Below are experts of layer 5 (counted from 0) of a mixture-of-experts language model. Rows are named router (the router's row for the expert), gate (a neuron's input weights, with its number), up (a neuron's input weights, with its number) and show model dimensions 128-191. Each number is 500 + 50 x the weight over its row's rms, rounded and kept within 0 to 999. Numbers have three digits each.
Before each expert's rows: a language model's description of what the expert responds to. This comes from a sample of Wikipedia text that the model never trained on.

# expert 53
It responds to: Common English name words. Capitalized common English words starting names or places, like Win-ston, Gold-sborough, Black, New York, United States; also blank election-table cells.
router:465503468592415462553490517488456508482582477453515463580464461509581574534521512602465550453525494479578436400620455517516452443510451447576543465546414585509506495534580476493558604501520529
gate0:505551505410379472514440581457553508561530531505430521540426441453592457463509548492487551424491457578568535486503495508516557494465526600547431496539527543521483443442530606429487430520464461
up0:534527510632568506467537484593465453484522408610566507501475507524425568561515478521497445565524572545397470531485495522448538449558495502448582417412467496533534503525454407557510558482592539
gate1:630423507562477538463436490515408490457500502447472592490473489544492555553500555538507526543463509453547539498517453525545383543482457542525599538455553483494558487476569497435420476528527516
up1:584493552546495593517470460525449505443535505472488542470474456562587499580495528507519519494491527474533494549510436580496408529464452489545556545475516479413513482455570561521417536464538540
gate2:476535502616451354498503530578370475574524461438430561517482569584654512569607464566538528556562503530558603479538431494453552492492494497483533461547490546500553460507458572355448499558499446
up2:565502458362539587504532451431622516430448566580549448438514472441375471450417539464494464459432492457401384542473572459528412508516495521433520552431550444466441579479530429579523440425486526
gate3:435506426597558483504425521450497527453475466475585487461486506499455561433485483504493499505531439451508434460486454542462520499565502492550486550550431555508539582470577396510575485557551443
up3:379501421569526456560465502435519472461517458538512534474504494450534513469523534521384541385478472469538409383531441535545487436475522499550461483560387552570521587436586410491561529563569441
gate4:517437572604508435556480543474556540534545558504504477575577457560514483497495463480552579483521421449540548480498446544536464455504546462430523508459484510548563484513504469561595439487518560
up4:466604434400421544447492489488482458550482556483464483440385512482530539529473529532419428526511495591452532527450507456492535492496470571552502541595503466396356507554507584459458535527364458
gate5:502553523476489575494458534497393466597485463461474515477501527485429395526507592483610542483465402546513541485510496434520488472484549478483487493514513531533443598520473361372436431451519550
up5:546519507544492459500466534486447435606501457545525565523445510492463455541647520533510483559506465430495504460459432444427472521492458484553475415578528488520556418497488540551481534487505539
gate6:446602512461435471605542590539527497499516510490488439547491471500467477538506551539389495472509639578585516511543479520521535489448518496511606485481384525466489500540533467460581506498490577
up6:530608495474551426525528560486458486486444521453548513415470588526449431612524572533482547457505485434499576480393564565483459561379479441593503513579481491489495530474526544435517456520474560
gate7:552463450453461439567507471412537463420546589419542334586506513459503488441520522476443476439577454444533541507529432561598399482431487409447521465542428536484435571521527559513540578447476521
up7:524454488467489497606534426429417544553452459488557454494468560426580438463512592466443515476468403509483614502487434584550364549466474494531562527505503520476412487413519528520477524432472553
gate8:505418539506545473511433496537419491538533420396446490461533488516490507450536469491483482473519521571490489483560532546500468523594548621526568559596501444551447485480514512450439492509511412
up8:536536465461495540453592528511539572467475486594520540518435514468529439567577551509536539522513529467438532524431458509506557440513515527453387460408525489432565465411463511503511496451459595
gate9:402541550482466588553470481488522494495480421525482471475523487486524475547466539416532494533529529527509412499478545490523419480543450574520467492410507536466480526476511505437449544511504475
up9:514443545431561415519537485441495562549522573517466526488451503523526440412551465511451522529562482447467570521583507423476562502572546499467545427562569475487454442536480506529496437498427501
gate10:549537441526474506531520515563466521555552438525435539549517466549502552536520578544480422607562522567572446613406484513502484439439485568488584517391525585471469444477464469490512563468511570
up10:369517454499462396485486571500519444498530495539466428504624460481458526406555456468528608382444428491533379445413554549491548511602486496465475489600500507522370435457436599562533517553587470
gate11:486520508567374471532507572441547506459520525538490444591549497539550559584522527545477500448535541457516455439506491553547548492490434430503590370495393577532471535548585465519540534479497527
up11:468483484481447569648494534441487517523445531471433446444479424563454440473545485416471556472538487454523502487580525448464541492564451457541564484514474581547399559476456527490487398486594520
gate12:429477438535587517546588450508454511525536460480425544539525447521541541471492442532472491539532552496483445517531493556440516571639567557529462497506417411538504485542490446519451539463523506
up12:461562479542577504532532514592462450513530349518437509539521503460537548493579441530454506563559617489475493520526410590447524588588528526561523510528381424513499503470487409543439543532555500
gate13:449515534562474461469486553520508502422505554505476464485465526524531487401529526549455617517492531530481455419448448549479415511599477507547461520480440442514454524528457553469510537527544423
up13:434551549547440510527446551495550491402584550545473435540530476484553551381519506572402561512542526476527464428423443599532478500545451463609487494525428528541483528540560518519536563550534468
gate14:614414487456421510451427477470565465465502623531439515463461531423556546433439558565490545479479481489571451479469387493506379525474491585474495484545635457433424580447542527333508510587491471
up14:426566498531591515530565546511489535523430428478601492481521539582426453564537499404545494542454531511450614516525600510452569556547521449546429568430408512539585478521420457601485443452474493
gate15:517503505571484508471489561479486547497539463532439529531489497523511527534596478542533557493486534519514455465453542533432457435587447524550463390476512540516495506471455536484466477541517513
up15:463565499503495464475387525493571388455443465449537452541515540362534542463452517514466349503510478481584449506487390545509531610457495450440579519586427489485477502471543512561619550501528532
gate16:490384460524438445429484558436506479507599502468567512507527495625461490527544439569479500532471471484489486444525483423555437488457477437559499501555466469465547601562522386446476548465486542
up16:448589512497534532551514441549472514534442535551431482471472559431578526401458554427538467479553534498424516518466518540462555535511547588415473506485538501502475407419514665583502456541511466
gate17:411510497490429541510447455502555523448530492461476404526543544469511529384455500488493547535503439497561529487519489448437609501494449497399482460513528455315523453547498560510500520477500419
up17:419457492522425548522472493489498495422546495505420514583568457545553573428464510518447543499483468430593558445520505507510572488405452460470500444513491512357498455543525485542511538487463533
gate18:572432547426609497459470627524445512493568503464586466493520497495496511445594457472490578571519524494474545529508551438453490512523553476556480530497521532526563590562535385446524450497443467
up18:550464493554510504494445553498476487423534452449588487521628473427555569502529485521446546474505589496609587514490492535450452513468552402555559518530503552587502497538487446496501562534522510
gate19:437452428482494556508559513570484470510499412574476486478526557555561511562494535563454480540455532544568458512469520501393483528495534450504493516427472512589491537498479520492570524524522495
up19:592515546428511434431493490457479577501434577453535489468460484508438458468468474459519500456529476472449547505489548448557510481490436585509499542517573435420507471509456455485428418475455474
gate20:418514515540480498519538484465544549509520581442475417456479524519488499472464501453495471507478471520464443481624572494552440482551439501548537435519516505480490505650537576606541541435422495
up20:513486508396453567435439535515474503527503482451581533441523530600499471416557567524507577616503411553469512442491470516553372555495438523528542615534589503479511465532511511465462501534437502
gate21:542543548574429552525413461534533463420523511454539513512531495498542505529391584558519518499539554479554425405620477557475462521481454437490499431553419505484466386559484475550551450377511489
up21:560517568564506479492477402542551476421492500399548554534490560531499521494450529544524519507512560458438429451580494510433489482495462527475453423545493482355538450573540440551570505426513427
gate22:498459444561506475483503610410578566490515499510497459519543517547507555513563488522458416403542499435539497518462457581468510465551539494367487527460480559517465564499474491540533461522591462
up22:519436514455544536430378558554565464440553482588466577453525448522553466516452442549480455571524508563596540436485521499528518533480495549465493530374491502508471428426506556504506491566366493
gate23:494506487467525535485569457549481493566516454514455563564479498520479450480493526530552440536429520467555561470418431468497544495491473507528566513606532457453475603488471466486488488531520470
up23:467461422512444558512529456505457524520562467445476509586497455533473454450535484542482406555436500510497537532423468506518556467510492576507550461545542526492474569505454477506515468534482446
gate24:478584423622451532542525510528526517476499463486501506462540521503376484494514505546456558505480613513453544499508596536543532473590517494515456426494500461475474459374553473500487466463555527
up24:399521455554451551527527477591501537528564488557550450461508526499420419401506592459446559433510567487421553532523573560497530470582515439508443448504441518515450489448567501480552469479562507
gate25:491449436490418555500516498418531513494550525468461454565517472501576420489448465491410547503479534448582560438565524478572446478513483513492514482572539501422489480553510427434465540582480552
up25:544544585572587450510410520512469527524445502541483528504535458471501553523588502518511425439498502485473486580441391492461581512470573466560510460458392496572506507425445536598546485456483451
gate26:492527457549482454498455528462498425488513529516567531502493461489428542594557420572509433441508519528615549463510506514451635442562538521575515478510496604520590498442516476562514488476532508
up26:555539571477466443523526482518387492467449496500411480504572527529569485516473530545495516488556568485540384365490463579485505517520484411455588458563554467471519501477454543441480554444580527
gate27:549534492522512563397519525511569514526487550442474511496507555491514506555485532424498585582539481555536564481563515491552485529507531494420493513576437455489486510456450517482439478421432374
up27:562473528547561541452447465495561511423510506476464528494500399565454475495379529457473542581469423459509505543588446547425537447598477491514588517529492493532551539494523494455448469518619475
gate28:419530441437477433562483528443554523489528464588559441569541587475529502486605523622482473540476463482532416433448455462466565496448452488459442457488461560527480443504526500572538469527471486
up28:505483563605503587465481457547487510500504523457446561469463409527520503503426424376491535442549515526444572537537529568558479433609537565525583519538554432491515527439451552448458496510557495
gate29:576454526453581492572435377447549517493543437470425465503524577494506393468448529476543546474532505485531461388508548441437574539457458497519504511483519463546523492440521524440493411494502449
up29:547529542511536474567434448433498467581541508398458475504561546427521428453452532489560613440556490472523504483513528449418571529446543492587502497482452504529503453486555500512536455516430433
gate30:548539569499470599356492543455406534457490469564539483521520554475529475545553552522491424533510523525463550460560393584543485422563519476463474531493534573526471522511535527456516492512501493
up30:475424418522530428538547467537555454594421567453547549431408533515374498523459471437556567487409518518489503553422601394482526609491500524547462529508540392459492506517437473515482478574491479
gate31:516462458401427488515557541497457628489477499436453399500517464574519455503472561537524552570490493521499505546531406373505480415492519470481578581436539522421459541606546432418515451421395509
up31:560479464456473532502561502471449598470481485472500393506479470526510462510502549514573602560481511534515475452517429430547504408499506482508622548450552552488513533621542450443503473417429524

# expert 27
It responds to: Abstract noun suffixes. Noun-forming endings and abstract nouns in technical prose, like -itude, -ity, -ation, -ability, plus words such as level, structure, source.
router:534488521567538546454624525477461422471528379527456559479589498499509476562533507604458495428415529553456494575533579500547555511527451536458535476474534471508467519427432545480430476541440539
gate0:423469496548504464523475427430500482412490500508555494504531537489545488546548556558389438395576534431532506567421474545463489427455537469504535467479464445560444557545527478438412429491581501
up0:476448534537512470493480395451479466439489490515550506519530554509571479600553512600429444402535550465566549565472495542458508436437530531459556432519465473596454538529516485456391409479569500
gate1:473564486524541446496502488482465477528554540522504468597525525589438553525443552509494482527550596550545456468543526571463547533455491550537455477380465525545417517487444487472521442447585486
up1:531433475350445511524545529538522563508458500459506540406472488521532467476505473472547533535499440471488475486489482419499463460548513440497471531564530475397497501558534525486483530557392460
gate2:480503505486459492425501536498410473438545501481480454523573507570571490528489473501431522505446473571483483537638548547474494513487416464532468448491531435539562577496442496521447538612458517
up2:536568529533536532581508498410505518459464487476389470552491454484565434490469666600592435516513576563439470476495528560502473484460543453531525462461397501424395536527559377354616502503567500
gate3:393505512488474501523467470564584445570502531444435465605464528479514419521476471433459443494582507527519492486518472469456541573524430458551674548491446517429521436459537579539488451534491452
up3:546452521461505462523516525474419564557475495513499471362510519573459561434461487542538499442432494481439490520502560492515493485496505512489418473493587503453475581598523437476532575518473474
gate4:505508512643397537464497524448295456449467456452574540491530476441488580501433536505481511570469479549510507566481573515437532516490515470491495478445484585525534606479388565561432479498485443
up4:471517510575533504528521541459505576586415480560386454469485531563523479573457499512555515421387560479555471450484486490564578505380447542495543560490499530423488462515487461564521584511470533
gate5:519383444559452538549509611472510595501619558470481435511468572405572462447466515434515471479604476513513552519557516521564566444503483571463472487585435505530502510437487493500542475491510456
up5:437530569535446547466535618470542505462521499420430494509529487508573457485489500457451470497570523532516573593630508526546554388481509574425528480545477495581491477412484497492511482537392533
gate6:573496528488442528485518480446479527516551573520492417488428564565434553440445513535439539540478468515450510505519496505577481531613459413499446518480592474458480515551536612540502537519464436
up6:538535546521439534451519536467424513528556521500501475526513586523413496508472534567412555452465476496448556562528525541565479558529496461562436493410606505544474514522550541530497549518422470
gate7:507447488488508519449457476536578461504558508513506510542546561544428493618541366423471495499481481621504457535526498556512439536503460531518536452491577535566568443475461467517415498459514511
up7:440445454517450461524537454447558550509421545477591507452431515433449495393451576558470507459569533443532526488452493494453566530532557482524449489510412495479508504511565518560573452559477446
gate8:522481487461572515507629428472517459431441514581465516458556548508464427463570543579483512440508598525491486498525553598548446431454512530538425460493490573372480445464576441433501548620491523
up8:477462532566524508525571545523476520468489454515535578473475480459539545532584497507582524509561461558511503485512477502463523459523470584472552421501486476458541447444417546491377485548456484
gate9:483570493452508462493541552476477506447555481479517509548523503484466614510578538519476572579476552513547557575427380522444560469478416460468551514548508505482416496485535515559488548478496457
up9:455569530483461540531592546445470459463511432451488513617511523512525580521570592540441516539437534544503574570439403577493557444475428502437569487491518552535418434446542527508514447518546461
gate10:483546550500527539545441542388505498524520531481451516501493529453501497563504482493406467493559492439443497558570564632520462442514456537464477515463433552516476515447562430488477423574497548
up10:458489542489533546465449491534467446513522462457518447543524526488599470568412514486519410465472516528601462511550502516484540580453490497492635525450426554407477527549467518551475504570476487
gate11:459521442437485530511535500462554449498533517434446469561557566557465505539641477433542475479485497538528483557556578537570398623536425558450498372483507410592556576438502530528487425581513462
up11:443588486558575493591545577496483519518416520522494557575516454514518500423605498420563546578480517491387528540506567510488516535555591443554484446585546384466474485489559490548577466519459569
gate12:426458452510498381520528565468446477600470533518589487559495569600452502419482497503481572427473565473542446468502608500452554614510491501475530415542569444505488581539595554519461531508479562
up12:547506500533541517447411509525478515462511585551492495579511381522380505456457431505453551484518503517577519504497474485437551453521397496466630537369541524510526556492423590550485511527517455
gate13:508390478502549418552546474470562444585490536567529543379507502440469470440542510466467476525589550593489466442478538515433535437579431562517470424493491520387589542547547487472509504468426509
up13:471582493507424609519423454555473556451491502422522503579455527474582525565454498455534492465536457433541516516443412433576447503456523436451570610483445468551438489485433567462511504481615481
gate14:504422445516383503481524452483479438540507487469601600492403425564458584499545599473519472552488536531550472439504311487535463537544530497469392521574471419490575457461522477545447493525472492
up14:524459504497396552456563478393494446524467464557495590531497467568483544536504473537462487460452482472566542554513433521541493571515457583404406493579448438484537453424465405514441417572504480
gate15:523580562534435486517532524562482668543406405583432532514553521477425546503490486604456500501521544510574556576539512501549574500547458604591586514461552585514399524479501452456557520503528469
up15:530591512511486478561481486538571494517505461403470451589426475521566565453521533470488477523457575486420458510517480501395530514501449505536449347491516530560439590541457475460515452459568524
gate16:495576507491451483482486572508523541362490412558435544565553514516456591520515525534425500526482482500513524525508531561540483457574482521492561466495427533514434461440435535492499444548456515
up16:524471589518548462486458548514518510534546553528550477541487449453500583512609563475529593507447512444448443461600509566511521544497453407505395464511532430474612498475521458533463504538419619
gate17:496442532411473568434482525481448542581500515426575476496508554561460385488469524578487491464552601546532543536488541467473569473475524570516543560422529522604434473526491543489494491549444507
up17:470455452523529440592480488542534515402525489535458551506440416465549601482547480447561472549472456510465480390482416457442445501526543424484473518569462446347546505522577471517584505467588446
gate18:431517542515543493615439541493449508467480541454588489471500377533580391523424457561491415472490515580524433490468513468464500434417490452482590559500472476502406488502567535472552522472610477
up18:561464445470464469390552418508500508520563475531456490502498576498441588452572560451528545540522486392468518489532417524526499574584534498519414472519553470449522495505532467510493527497405493
gate19:442457499394473557526542465479618514497497537417529452546553401522505396446445442451518542463473561580438468551535495513488565523526466421547616563473575429433425427527596508575538463561463557
up19:565478468578487465545465539530393533466485502541494512474445561483492553501565555548515396520518476478519513416473474480459429551432537554445411457484442563537567580516472517493537600415580375
gate20:425539499551585507472462474445515408553538561484479442578514551426542436527578545479491550427452415541528467515561570482542445586479449493525361450509442500530609451490464468451494556551515547
up20:540457435490518518410493496487539565530444530426494411508516435627413464491525479498547597509497480452546452469540533527447510439484577546433512494408544573421461541510418382505515532462469544
gate21:490449435468530588475622445483551480426534538483489410479509503492511509485508456556511552443592528641518464448511515499502421534523517559445500470520483620451476469523466493464503543513507512
up21:489558531455550460533380558512475556571489523517531569514432475479464528519493545478506445535451439449440552465461520482449572441510517477559466603473521406524508582540502566577475459406479433
gate22:468499460421455467500457552471538502584450567488485513510479588510417499477469422475390555474535470431500418526503510464515605442436476580523568530471407552502508474514482483494570546422415472
up22:528503546512518528442495544434463461547519485538488509503564565461464496516526456540420571529475453427568486510547527583551573466382437524465558505498460509511528497467423460500488526490389544
gate23:462578560507575574523514518495565494486451529453518407407552460500516475410548510490538535420465641516448473514570541577488554463626484538582468506458542475548620512495502442509520528472476537
up23:515484549482495517536458548429659536442436540395494523417538452470439478469495376491477439446508557425425544536533469462480474483556519510471546554486526472521506492471519468444499466437491482
gate24:488511538492580528570532480552458498433484520583449548567515528482619440492534526512392450411555500553451556530513512511570422523372504541559559503589570461474421465478488544416504500498650517
up24:499535487559429518468430435522560462510422515440555481463542496473467548476439468494512543451525456563553491535482531497487492477507516560396480415416517451543524420488526446559477482604465468
gate25:507537519480470518524505539420544512541555461587442454557526472585461445525577537536486477478462461434551475549626647491457531436564487522450485419524520535477413417495430567502470519541445584
up25:528583515525483488483484560454586472456510504468488469501478584474370527463492501496418429542458356467432494552583571519558443471435520437476435525463506503497530522542452614548470439494453497
gate26:480540487509537499457390491511575497539467443544545538548536471505520479568457492461550463567514503572509528467407504426433461452602503556539471429628478454415506440531417471519485487524513457
up26:516477521405485530496502529500622464547403448570466503500564482547517497512451483521441492506518429626530611464463541458512498444532508536545489458540527446467544445504462461460413544491515431
gate27:520549470583501530558510551481537508536532511582503586478497415486424490559564488556549516488507562480420486451473575526492503482461536498495460451468439540492471481589614459615494574503492459
up27:481465537455523425388477392574465463513474553500595447440515583485565491454458523408509471498518416516529514437502482467454509542479451477470498518550577419513519537441392510390490436440557523
gate28:573495487473429492537493513533408492618501495507526454463518541486452495411446508530516477482512449551438505518511509535490588513518519495631525608507545458550451485566500471594478556587442435
up28:424495447468466427552431544535511543518468518473555506490466541505532510532502480441543486494485538492538465426442519451510397503497497473454430540533462509397567489522488546507542485485580460
gate29:526469467545476445494588523508368497489474541486520516451564435514454518554460500550488591540532606483415524432551527545573519530493572609549518386596521501609535470475482515450513496480459546
up29:543489495536450512496598505528390476460519518474524503478570419522469519571478491568467591550544584472470560461564557569575512512464606563547510432545524488566491478501481495474509469485467571
gate30:516522574523503590477486542464554493407514505452456501481543582434472512514541505505414467461445504509431571532534478540490507552468494448473510573419521478516497537475450478521340462412403488
up30:490531437573548494506476415513664525516511535436536516520546410501524561435475502434487487459460569469495449450477423454507530451381506490499586499515526441533494449531496474461507519353512557
gate31:466419502550433535575576505483558524499431520515445388464555498452573487463602465402480517486610488518455500491501440513630467498557477530576529517578429521503548502477471446430506537467446495
up31:544510409411468515530463503521449560614551507491537573529416500566444566470429493518557498524496447562521444384458510413427471498534579452545501533419451541410512479568494525585434551479514467

# expert 34
It responds to: Rest- and war stems. Word-starting stems like rest in restoration, restructuring, restricted, plus war, order, expl, decision, and line breaks.
router:533395514490488545474485438531497465469522568522458585350472578493483481499610477474472557483541525443549420448514430521472413513550488440536513560508420454545491548430505559463497453532535533
gate0:460383402501469493499469485522465417484472579466453487475514433505544533558580478543488479456602534558473537537523511578457485475525465559523530485490410510506421526492535512501546497493486522
up0:527573566481527508488517556468558520538479444484517496487476595513434456492460533450483526528401460513571465504505543449583500513473547553522424487467585475469558477517507529540413449523547473
gate1:494465455460447502443552498453536404547574512506488484457528528522607544421510511456504483425410490480562513503496524546514475510388452431501535474510453451520506548493512488434458465536510513
up1:510514532542535457543517484529462598457436458507478562547511461490370417566509432594448515535572493532470521469488474458467513457585525538518531520507604544526482465495520480542531544456515492
gate2:404560438467496597506456454520581428477461588503454503516478520456453551456423441434545462461510511503499500402555439496555487507550504533520484464552482448534511417587598504537528472506454448
up2:533423589391563465487515499500482529594531481486489408552426492570474540491439533525515499545456559439486483493401540476501537497454494512483444542456578607515543451443475497486462517509508550
gate3:422584386465485550458463515558462458462439512530449516503495444386447540426548392497536526585540501480484549527465539491496597519641509549537446384533569434544419438465495467506467447543551490
up3:445572460457531519447474462557527498430470520526400527517520427421407547429540421465504482540612570502507499532485520557561523465591458513524558412510478412518443432436490518525451413595556541
gate4:445516436460472583450462524589503423527541459370565460478532542506525498572511548506482508477487485488512514497466445557478415605483507446447487452532446514559471475399450581553492420449508477
up4:419512542447480534426466473527533389548459516420577481472566536463510525564514546556476573499534512460557526466459456546485471537449478452460484404570456489611442479399469561529492375485551503
gate5:547459515464538439540459558477522487499528502441537530502538572505455569461523518541603422539465534485517609578445531432486607350481573571469526467431493470521452494516417416548437421537496418
up5:440543508476498573512503496513498555529504519562513423471439410522537468594460476451418547510510505487458423449517451486492544564504512489507432535497567517475574547516604541456641557497505531
gate6:541460561477521509505529478551497532435573557546457499429491484420570457465590413452464542494553531362546507467460475509451458566496526474490459550569432540473412475443525642436530462420469560
up6:465551537509471495521490508423494462576435447448522459574536456493469507581434571542498479478419487577453455569464571455548558441494490574525559402466529476542542517518467407540415477599553509
gate7:536479538501453447388497486487494464515440544559463492444521521523438503559554512461436507614529593541541498464506474493506502446497554443543525542518505445484428439513552561542469487546542466
up7:497430500484470480444469475466511494483434565499469518479524496486425488515545561405477512582496564543539525519511439527528516396494551449534549522472490447498426464526554534561509472529573446
gate8:486461497427513456467350552542541487514525524486550555464484483613432519519448540555503520449427512524475523503516473506461412467502601520522454554486458434511488488548485466525549446474494487
up8:489538570496453484439444533520519490443501505501496585432555540578461539544521471553488571470462468513553514529527449535520434484442565484571545526555489435528488550465520498528492460490518497
gate9:430441560506438541493537498544468497549462455524451575444500479492448553582598461523462552515528523487501462520569523488515417517604475502481559504507499442618410557452526532578528458518560529
up9:569468505486478548495533481488482460526489466552490518524509489532496384543533537534438573492576447508514427650496509562533421524483491511526526487471527523576412633416477555485574516526583531
gate10:496451539432454505516486477469463430497445627514501442522519682496520503491497456473503525482466479478503457491565550518540491518451414568453456392520522462530481438486488563509533499579543444
up10:539464470472394474526517468502460407549585562518504577521491534511436448507571424486560604498499516522517429499545467537542392519456449489475474505538458464547506418402529549490566491571568531
gate11:528471524485586616371518453481510490552485504485543584601570429519590504570506531536503398508569412521423492606486508483521417582467587630532487429503539427524550512515442454486456461445442513
up11:459570571498428523516522494566568476352523544530450451462471516434497532388469518415506499547446509483588535408601434585574561474498407350437493541487431595501499487496515591497453459637545492
gate12:498450467511464585489449422435504502487510456532406557518505450531488548505454472504528533551530490512470492473526463507501396452455510525437522518554518352504439488511515503529449523518521520
up12:537494546543590452477507549539494525498516483525618473527493532450528503515562580554533460513560481527506508543478559471481584522576464416500515466459494625476559436473472440444517523437481500
gate13:510551511524517469532525416456516415516557537503512503515605454619478525506596590528445491451550518512530498545539482555572480435395411502527610527495457479603486494448496513432407501487560529
up13:603562486529522409597487561494420612515522487452577485606533470545445504537568566485512479522470562583508519525439443519541529494517427486490576511470486445565549488453487510561373526510475500
gate14:489431331558449444482521473537476488543465537412620495373501531473438387476491529433485536512593461505505517513450542468511518448535587526510453564510571533535559565577533502463482566522595569
up14:504592601455603589504511526495518539449544449536441475573523499498585591517434505528506440521421463564455477473567452482466507587461414515478526465499482439405479442430436528455541489409387445
gate15:524498553462522509546495556437374549546433484514440516534574570589443516456540471485479521479443485441552423484523503559494623502437536492504522432460507439589520522506472459436475542517507481
up15:499486558440503502528488527454446522522453478532434466475543559550451527477521477459417548499441567476542446533570427611538576510445499459507552394489512412591466498499443516498499535505492481
gate16:421475563476451494477555573439522531491462427468408449484511501502520541526498453520450516559504546538506415443465464515548482543607499528489523431559539453445473474437462550578526567541422539
up16:399439524452512527458536501476568486453459530475443409531502500525478515493524475569467562532559485516508481498483434531586456499636481481535539526493490484520509572503483524569421485585514480
gate17:483467481461396499421507460540581427477471575419582410505531545556570546571511497423445613525506542578490444537478395554547416523543420496563632516571422488496516536437485532570548505519505629
up17:481484489517540459505481524546548518485462541422582584457460396488335418527479429454482457596561517615469505589526491536539504453486482543499551555441487486477556491507492421456467540521511539
gate18:413463598451502488519441416412549436442577572507552483492541604498542499531519501465482628465611410589480491602492497473485410504468432414482527584453426504475497622503447473431487461485554500
up18:453417609401460500502480495399477480410498539470528470531452592500501453511530574434494554454527420614497524599568537527513444520456485473526544487448500510479549539612452475470493514470493461
gate19:508451479428458491435550456487489417504531546345689515492446518528510470476537490489482577436484570494467558629487517471405529473450611418518485527504418527437458456598413521549457448484479497
up19:509556555563536488580473540554459549488456445516438492503522454540428475476469560538528389543445398494457443484494545497518544482583380557501466472476630477536521449543520501458523601483506405
gate20:520504433402491506545506469452393424487497499469429569445506418467521472522539486480479492447540577496524399476499457525409545482548483541517549465587470562528386467440466502461464484480490570
up20:527420510596543468447443569491572525510481502550508361496439454561425528484539561569506490561504451517481555501493518506552534552540464539511420497519483479502549457499480521497572500487482499
gate21:523400569515467487533465513373539607429537506476474518477529512590407572494513533466491544452476464554499441578571480538580484486515463458498593573401509473448451526525528509416457456591502566
up21:513649408476553494516530514664448482590463509515550496506494441467661476469447451543460461530520567449474524460378477442405572552507527521529427515570504525546555528488475513555528553427500441
gate22:480519552386434509394557529647519516417439499503482569520598479512522479537527525550449588478579473554522404530522511432534464470537513578549534414500437529480515444468492497471437480485478425
up22:528424484427513445510515563483512567514526612416561505538493445543539534476506516491509538526531601514486519534514475422542432514468570503596486496520481421487540526544502509527516480465449485
gate23:485377448474426515480518431510619380555467530434483496447484622559537452492519556442459482463443473512582513469499595530519478524450477482482454370481570447532475497488441479421453447464521494
up23:412470486509496488420441474618456581460426471548536570567482464393421475444490477497427572497455626463535538497450490515547402465584514521485499497429450551483546496452511573599504482532476459
gate24:501547621471533605551487459480411488483517423386439593398490504455446501541546520445511552570441536500555477525557472485483532410431551370456551582499513423479446509509571546502488490572518475
up24:481472387508463398482490583574561520535519560568584443577459475562495557414452543573495463422468464484468463441472537386491534550624452594489471430476480565487546541548433479504486547474464526
gate25:501490472572431402476513487494502467550384465480437442474478577552535555521561423471454528475504506496480531496550524512479499484451519551549539471535572471442503408516510538496439569551442443
up25:524520515453567612579469556514488516459597520526567546531501435487457510493402557493563479532465534512494488512470465470478552518520492484485463513437440548524474573507518449477570459475528523
gate26:512481608455493531518481558506618481539480569495388421530571543513516531552503450505543563503527444531531456497494553530505462504417586606493483450436577517510567549597461462423499498483494467
up26:503570442524540440482553472526379517494573437541607583488414434553491433504537513523443471450481480546484573526457444419494540550530403383486542570606433457535449458465501463515462524481479478
gate27:564510526451487526460425497572538542451584409510429480430505449451470547568545372492478480512461488470484491681500494558468522476513492540550522551475427474486505548522456398505519500544525477
up27:471498467533528477512522563412454469544431613459556486579498509523530429445465600529577509468494501566491560392535580460559468554474533528459474387447613508518511436551497556525485454490417474
gate28:552433516431478567429554531457517514505499469397546451459465556564486430535530571496474548562423477519486528616564505452529442464541462519483464490459548512510453549500580454567497399481399507
up28:523404511450452568447540484470562500474555497476473467431477549577527432515557578529486532529455488431535515555537499488506419490565488493429438463545504471512498582475509495536507406528449556
gate29:401429523437554508481474422526575509537460517465453496568431487552462404465523503496462465515487565583481472485468429486487403397618458395483496518429526474493520502452499502521460492525487520
up29:435445487512591485476535462451577565487556479526415477425445503509480408477518459441438499534505507536487523487496452460528455497599499405438415549511489379516551547462531540458456475543512500
gate30:491535434461558521423515397533508467503499500510416514481536537424458525506493391387510590490478645503464512478551395517475450524548463517405478536559508464559429509424465491556518539490456565
up30:499596516440487520546575519465555484499478549458491538428460531512446527502428463469513526442523538507551507417485525526427415493543528506488536475509472570496534522500521399522462585435539503
gate31:482442508483490568539453510485474475477535601431434543649576536428529488529532476530519590452453522456500498566560479518538360511485493539499542484445445474548472494440426527547480452509522467
up31:572541502472541541464528402536538419495475530564548474456460431500451413552469502482488384519553454543549518429465451475562529365533417502459489531562524537515475513531512576405461562561546521